Below are experts of layer 11 (counted from 0) of a mixture-of-experts language model. Rows are named router (the router's row for the expert), gate (a neuron's input weights, with its number), up (a neuron's input weights, with its number), down (a neuron's output weights, with its number) and show model dimensions 0-223. Each number is 128 + 32 x the weight over its row's rms, rounded and kept within 0 to 255. Numbers have three digits each.
After each expert's rows: "comes after" lists some tokens at least twice as common just before its tokens as in all text; "comes before" lists some tokens at least twice as common just after its tokens as in all text. This comes from a sample of Wikipedia text that the model never trained on. Tokens count by the router's weight.

# expert 13
router:125170111099151132163191141111105146083127167160134088125077124157121093170100155190150086096093107153159120142144185113121172168091176135127155098111100168185097153091068108111202148120159180151103120109140147156173081120188155136133142157149138126163130068137053186116151106143189103130155196082144093111152135145143074170105092144106183135084113181102163107145082104065133096161161109112136097100107135108191126105131136177135126109165124141147177150095126080162190164141156166100084061151116096162148116120110157153148119187106157144173085089109156140093154142083139132135124194155050134126137093086120092095110143155138125083170086111100143099115099104087123124085151
gate3:093183150100153181127110166089163134130128163186124145136081097177165074099139115102130091139129142151172171130137129091097149127104088133074131125163138181111108123153149128168150115107157113097081095152185158108116165155106155136132126118106123129124133163131148106149139127136156127141140195159112096170073157153049048078105112181127178109144128096117151089092098164114138132128157141100139087125146082145144164173088165175068148118139108041080097188060085142118181074117113126168094115120031133167197079117080140102146133127220121145147127108165224180118124106121161143153113082125147190173131107109118111128118106135171126111141140103133125112112158113155086116103153
up3:172129125161103096147109107112156193141096149106149168142125118191108149167110119091086156117163126130117141113128101129154162138208129088117069170188110102114112158104124159080168118175128080177177111131109118135066121119137082143139109115097098108145133139144128143147104180153123152171116170133180079110142114077121158100136148076140101167140090173103161104180109078122106123095124129125116075139190149083099176074142063132106062108135168147133121054159176136123085132137189111147116135131066135102110171161183145150098113135104105120092112157093093106135102163118133147105057172117125179156150126127066070162138223112099142176122121087156157123108071147096053114059121
down3:105099104111089130109079129101125170125157158135139128158142125150150024136082127150111140103216156140100127110156171112097161138081079164209124183146115122082125133092169138101151107153143132062118162120122129127184103129169140147072139119095179086123175106176184204131128121153109127123112098120087173091112141077135142135097125098141093174116119111150112086154199062106112112131108108095121146079164130144116163153105126126173116117131159114124053043115161064122172078109094096130190144082103130161160123140111105171080158127108165143131144119083160067125125067112144213168082127132138163096138097107153083123084129136127124128114116057108151154137094116127146065099129
comes after: "2", "|", ",", " |", " in", " September"
comes before: "2", "1", "3", "4", "=", "/a"

# expert 26
router:154154121136141130139104136084132071140086106103150176160126116161111103148125065145094036142076147121066126141178114152098161125141129132082142123128142066128138159167129118125124148103095073165107091128175196145077086178106084072127095162153168126098093120164086113170099119096160137145091121185076120094197175163160168180122116114181138132089157137171095139099137145162156130143103145159175128131114163084143139162168195070070125100077144129088144177108106111101112170100120115108097139159143127157123114139070122148154186161106161051156158170128142114101073070185161136119066065125084092100103104125143126084127118145137129106143071142107109080167076147129148127093148
gate2:115111135081125155105189093110153119217096169085169163112161145103068138153120074115165036137142120174122133114096174110148149134127117086152112111114134182142130123139109110118116148110117182151132108126126209180076139162146064098128113174103141105122134124108141126169141130150113186159136181178171103074170127099141161147161068124152153151139170193146093085112110130122164125107104131102151129185161077116126137156176138107138153130157163049141159106167210110101166060163095205174130102098119137129138095137175082111139127111092150145160118155120099062132090151163099167110148068159120126065122142144089143105134120175106173141116172175125094162136172117186144093122115
up2:070119125145124045099117100145109130057166158135115160118161181113179132128179121178129139150145157195139156108159112130195136089192153099170178096127135115092099126101185107174116137163101153157095128123164163128089111083111106136082095135113111089174149115071050188198130099094166128156151118089114097130175158139071105127132145183093164183074189162114115154095139162133133130167093129102103141089168160106169097163179099141112127139162082115183150096139138104147114115152082177077113114141109097158176075147161052177117181163123170151107165074150136135151119122148119092153143117128169147126175154148113098132090094109145098161082159138118105144129185122098137105165111
down2:117057117106117147170143121101089136131183049126140088104173120122183108165119144123106096141129170161092133140134126134191072150091112131120105126157120150149107155149138196128135084096141163176175142168104151072125149149189102132084147100171094140152137148132158124114107180114162128066095145120101160124115107155111091166197107101111123093200089118145087141127176161172123162124107129148041151141208077189157135143111131136182148132130076108126145187102095169091120100102120111075134145108144139122170150133120158125114114140107092130162124127184171112174176146134087097098125158062119186138139159154128052108141114184075156082088115126177115148126165058186096100114088
comes after: "1", " ", "9", "2", "0", "8"
comes before: "9", "8", "7", "0", "6", "1"

# expert 19
router:155091090175109112099120152167161141167111182048141160151154134110137109074139121164128121145104103145157117134105107121101119165125176115090109073118121181115164097108094132164143085067137108094126067149135115142142154107149112090110135123137150119113092185135102112101079149062122184094177122182182133140164149136125160060059075102097146078144103136142098112174083124139171143088081128111082112144076133073175149103150168147111160116127051146122120175116131092191074092099113043131168093170076103144090096096157073091123086148181124123172152146131116174170118135174158133117131116072127121070129156121128151158112112189146119065131180113141094168148119145109111170154088
gate12:190143047104079152083139095159115105134138126118165089126174118128116090150181120150207097131184132125119099109108141132179123149118163072150118089095130151175153174155122122128129078119079106186106167098094175114092133120099165129094141124110106081085116141158133119130124094178157157147122098115132145127162161116107097170081125195161100115100230153188119126116066112143115149162120132119166179077104115141195111134109089084099077075165201092124186151080132167146141060080113094126092213174159127098139122111154172148141097101157070133098101125133110115165145144125142147142083143106155105050128143118139112111107127083172126147137107124138142116122139075091151081097172
up12:192143062086093173040095126117115162134155121162130067114169122146112081143152096145137078140151157147158081123098097152167129137079154084149140090116142185178182148130099151132144100088111122146111150115101142148140127186077171113090101145172087101122130141120127125124130119180143142177137088121148105148150138115104126161097136177144123116105190157198092163128108150114100116147087109164150155105096102146189116111121097097075113126145206094134135139106154160179176074048092097100121200177189155105136102097142162149143087070152075146089106141107103119178109158136174148129089130102168072056096137136169105131080155057157111167151111106137146164156140081096102137110142
down12:086143131125084123166131138132123132170116139164152131102185151140158154071173071159057099179144161176107151175106130141155118127149090141098185098145141146140049113116145196096098142099120107125158144119086144102200094121125127122098141104086123096100130114152153120078096213159115098070163132117118133124145153084146117183098160139077157081116111109116063137121095092129133141164077105140159115116105142128131043154191115157131148111143136127146150168151102153136069126094122115053098131143192094118161213141079130092123149104153123111123132093101105123123136081224121102210142102095098183094096154132144097107118156116119163141117150160053111073161090163148101112086128
comes after: " |\n", "0", ")", "3", "4", "6"
comes before: " ", " —", " +", " −", " —;", " –"

# expert 6
router:128146130100136135178141096146140138172194142127071106151104140137093137153154095190136141154126149208088117160148122149117119145137089144098101148104112125168123155156126134126135149087132165168113164181195141078135140122095122162097169115144097118153080151117130118153111098129213135100130103123167186076152205161149053098142082144141062145190123128165087145126194170110153082088160163136115167077179105084117160155098078194111117100196106154089156144119156106084149146104164126149109179104124089146074167100121109114149083141097142140128125106157160145165096120060143093113101126116200166154134138099087098146063133095082102115070130121145183097161096068104103100114133
gate3:124141130179159063088138069146136126103162122140125099157126066135126152124113172099134132127139117129154205161146100118127122189132105105093111144150135155110088116113118119174114153107133113178124136160142149162149173091091155136117138112135147114120156101173084154177151129052090116109168090129138101115142077087167079230101185143112102091184126200172156136090102121152057081097171127163128110146141139125146153166142106163165069159140125113120163112094112089120123168100104159139205122120142156086145149130093139145168161096133187135139151050145143203152148171103116073120097099124175133095084143204087107138162106141109086082206149130154135062125167114103117190149119
up3:165141159169164076132107031134171156157113113155160146168116155122102173106065120136166141156127096107094164133123165114172135142135118094137129071099128161145093130136147143160109165164113122136123188186110186150155214122072140151118113121108169168150167148090138110114113145127100131088115106125102101121162131116121122164144124144171081141144132169189115153077117150158121065092088136102075079146129154203127120095111120134108044121173138113110151139129171094089069085080139134107193095122115186136145125100135151157143152080079182126095171102099137150211086147134119099095068091112165102079146140097041140112065158142125123137176068148118120115144179101118132169148110
down3:098055076153058132125120149043078118153059098150146131123120146147079099118098178160068162143140118100111096187132145150124117138135151130106136145125128124146131065109135096163163060141116146096157125148120112119164139107182134137112143135132159109037125178102121207117171153118150104161163104120165135152110166076115100104086109084101121081138106090131080115089148107102123174152080171190111117107108094156173130100076173073091118146139090090089131133071093135072135221150133113117135092164122141151144185123145185092153085172130109143102099159151101073162137140106082110094155192161138139142141076110139104147104119175106104097165105126073144123125141117087074163094145
comes after: " |", " ", "|", ";", "3", "–"
comes before: " |", " |\n", "|", "3", " |\n\n", "4"

# expert 18
router:147142139108119177096155220112113130156088162178103137181153106146103151138125176044142119137059144078162109113145084078148101111141128125140082143117114119077093149162152144070093093079075153097147109139064115123181115171127189089186104156193131115154136081117127102155124128153105088112135099100126162091102135183128111122174087125141143123099092164095119127115124137140108112186101159106129105144145125125097158120173150129148145100168159120071173115152100095136166161118172129118067121134123119151161122187194131109101113175085089119126164087148125103134047110103061101136156087130121178113104156120104067176167187123075183068122137133157187145077154103099091096142153
gate33:146134146037116130139136166101168154096102138115163104143124081134087110119090139170109156123098100103116097108156095099158078190057186135154121116126096144168135113139154147078209107098113092142133116166188170137127152132055087157090194179149095080145116207149098171133146115181142130118137129151101119192132167114070170162174156154178157074127134115113123120070150116116105112147152162129179125124109090133130147115143129139134114140125090233082181125065099110098117101144106121138096201108125110119177134142181097144138114125101122177093098146100120134083127149077082124118121134067115152070110173089158117156136100111158137112149102145197134129191117135182141107083100
up33:097112146097147154151117155094133110103141177122161087089106098129115129130103116100080148130090094078147128109123119175161077136037193142147117113080170152198156071143187135097180093101125095131151129127110170094137130148074102157083176159181106095169131122120129156121160117137124144106131129179127104131118122120061119163194123145173159094149067097107165100099189064114134175131086151155179140119091058163087162076127134136183111110110114180138206125083106107107107189090095126144068168165132100129194168140182102134097141129114122163078150158121095052084111125121110141118165207106115143116108104125143119112079098134075136141128119169112104122143123081133110152096100
down33:210100098149175128153141162128187086123120133141137107110099092116122103138138142152083135125137141214132099171139157125159120085131098144122154107178121038118066083154133093063156161060128119156130075125092054152171136143111141143156161133107118094074143108121106105092150183096142120164138144166114128110110145071084084123154119082140045139143113163106155096136125147106055078093152147115142120064132114152091184111133089129107151127172079101183158118143164136105125116060156108212164175125110088136181162157107073098145187132164164161162115131141095081125154107095150122119095140128151188163131092126094163149110112132111128114143158137083161109182144185184139133123095
comes after: " ", "1", "0", " (", "9", " $"
comes before: "0", ".", "4", "3", "5", "6"

# expert 4
router:135194119202096147167083149119102194076098184156103184161082126118121128131133144128161107189185155132159093184086117124153140144124145159064093184131118111088082118083119095103119141096149118117097166124090126121112139119111105096151137145092098170110164133118099118124112166111099072122123172128102136140063081133139150111088102178165181127135129093140168171096109145084120141079171114121125077067112086106113116121157118136125137080112113104076166171086182128107161129112148050132101127133050091108104104080104140153084091076154161151103167147147140053122096097133153094165106159133131086161136108083058179110084125111139112149158072128090143087098180158137182185115115
gate3:109129082129093141101147141072121077167127122151122160055146111101099127087128119149136152163126101134181069153102134089100134165132141128165161119115092071099140110094164112140183153124173117155135135169156144082134117116146115160166183115118138173171103107128107068086134153119164084146162102187138074120141127216180105090112114153150163195173099151145176146093126067198115133135151171175117142142194054172159098127114065148146137142143119105063111141118150183129137189091118102119106111159136057125097098167097136220118164092122121188133149134107165052124117149066125173135117115142141116129156090130102090094100077084152070142111085121111140104090138109105123114100139
up3:154130093152139093156131145163091133123110160135183080161096138145141176176101197115121162125086153136113176196136093136132091120108183124124149116149100141170119133179135099140124147128125153144080151134119166204119144095122169121105105153153068149159120110124151149131163188116115134083084133159104139167083199133129120156121158024140177063162151113102127104134123166113113106149133075097133058123048160088146160150148155090133152146124106124189096114158161106109175136162103127110076157215095147067147153155182123097161105141081112122107115105099080142116182147118135122164125146094174181134106122116119169180180150194117112160227124117159166117140110105078122144119164
down3:094110116145081122167152162144198071142120086111136114148146178156134088166121100127125130151149124131047131171125102066129123095103115097116103138085137187114086161194152080142123132126109131106070122122106111168148105179100168141151136075148103145156167120090130171142166145124086085167105115099124090157148105151090108137160167099054079162122145164177162099131119078161098133134096099113127091101126203105133109131117117148163056115077174206125166125124116068088181094138054168141174148142126110159126109086109117137113170142146118109108163109113157121114207126184151145101153123060073138030050148100121158140139098129123123110134130162135130171106121162089134116100187
comes after: " the", " The", "'s", " his", " a", " this"
comes before: " of", ",", " that", " was", " to", "."

# expert 9
router:136099101175130073196188099132180091150069101111098145104128107109092067162161096119122138123145135169179134183138116090094159129168082066122112111088163125148088134189073084118122110053122169122158137145113126161068117113085128067155121098145133148130083116105121106119137096122108049161120155120166174119161115113138107133157107185128119111115153160157156104086197151124114163123138136195169172163071087113071101131132090148163134122146178107136180125188168097124106091121174155078133130162118114078137132118128140158153142124109104103113110152094097176107093160144146077116127091166158106112182160156159118135103107123093058086101158143199088122193105164103101096165187
gate3:160140111108131135184150102168087158156113108193102146145071077143079151101177134145124135113162116135110156113071144098097166097110070083148067148090135122171151179129085104138140126121168126157146164091150116179130175127147143151142132131159070132143095097096025106115135213127179097157134142151094130134158103087125128136138110179173131133058148140140158094088167083093134138108114125150119109159119140070087168158165137079165194113173197145151126165090179131145127150167172188106175113109110139116115096164150174131079157118088106039088113147127064169100152128083140166125164191078130105093167109129153126124115136111115107120082073124072135088122135143128175122142130
up3:125171149107155168120199114125124114173107108104137141112073106082089136077200131135148097193099183085094108141140147130136153102147109100128193084130151182095172153112193131177122158107113121111100105151165119096127144086134075087125144146159082125122134122120137126129150121189107106102125137091082088126147113114079147175201179139113117126180117186171166158132138155148117119152126177162151179143157101142129151133154125100134137054147159130036075138157104165125132138073068123093115124116145111185118162144111104154199161123144109149163145058128123129139123132130111178205151104143072143097127082065112115126130132117178077155104140113170191124168146165082102209122164
down3:067130127140130155163129170147055172095126105130184121108068121106093122188080207156151147126070155091182119130176106121098089074091099148095105180150144119144132118088143130129105163120127135100117160124169135132166140191160142123109096126146126185080100132058143149143081162061082132100159184141104130103109086095115096189094095115124111126073131146108148158140140126154140194160133162100152088139174172102101133146088171182173171131150127174157161095197122084151101138129168134099135139141059137155133112098144165080206114120129119159128137175130097163079100164132109073153067173120089107128142162110121099146123129098173098111124104110090169184083168117135150109066112
comes after: "-", "==", "|", " the", " a", "\n\n"
comes before: "\n", " |", ":", "==\n", " (", " of"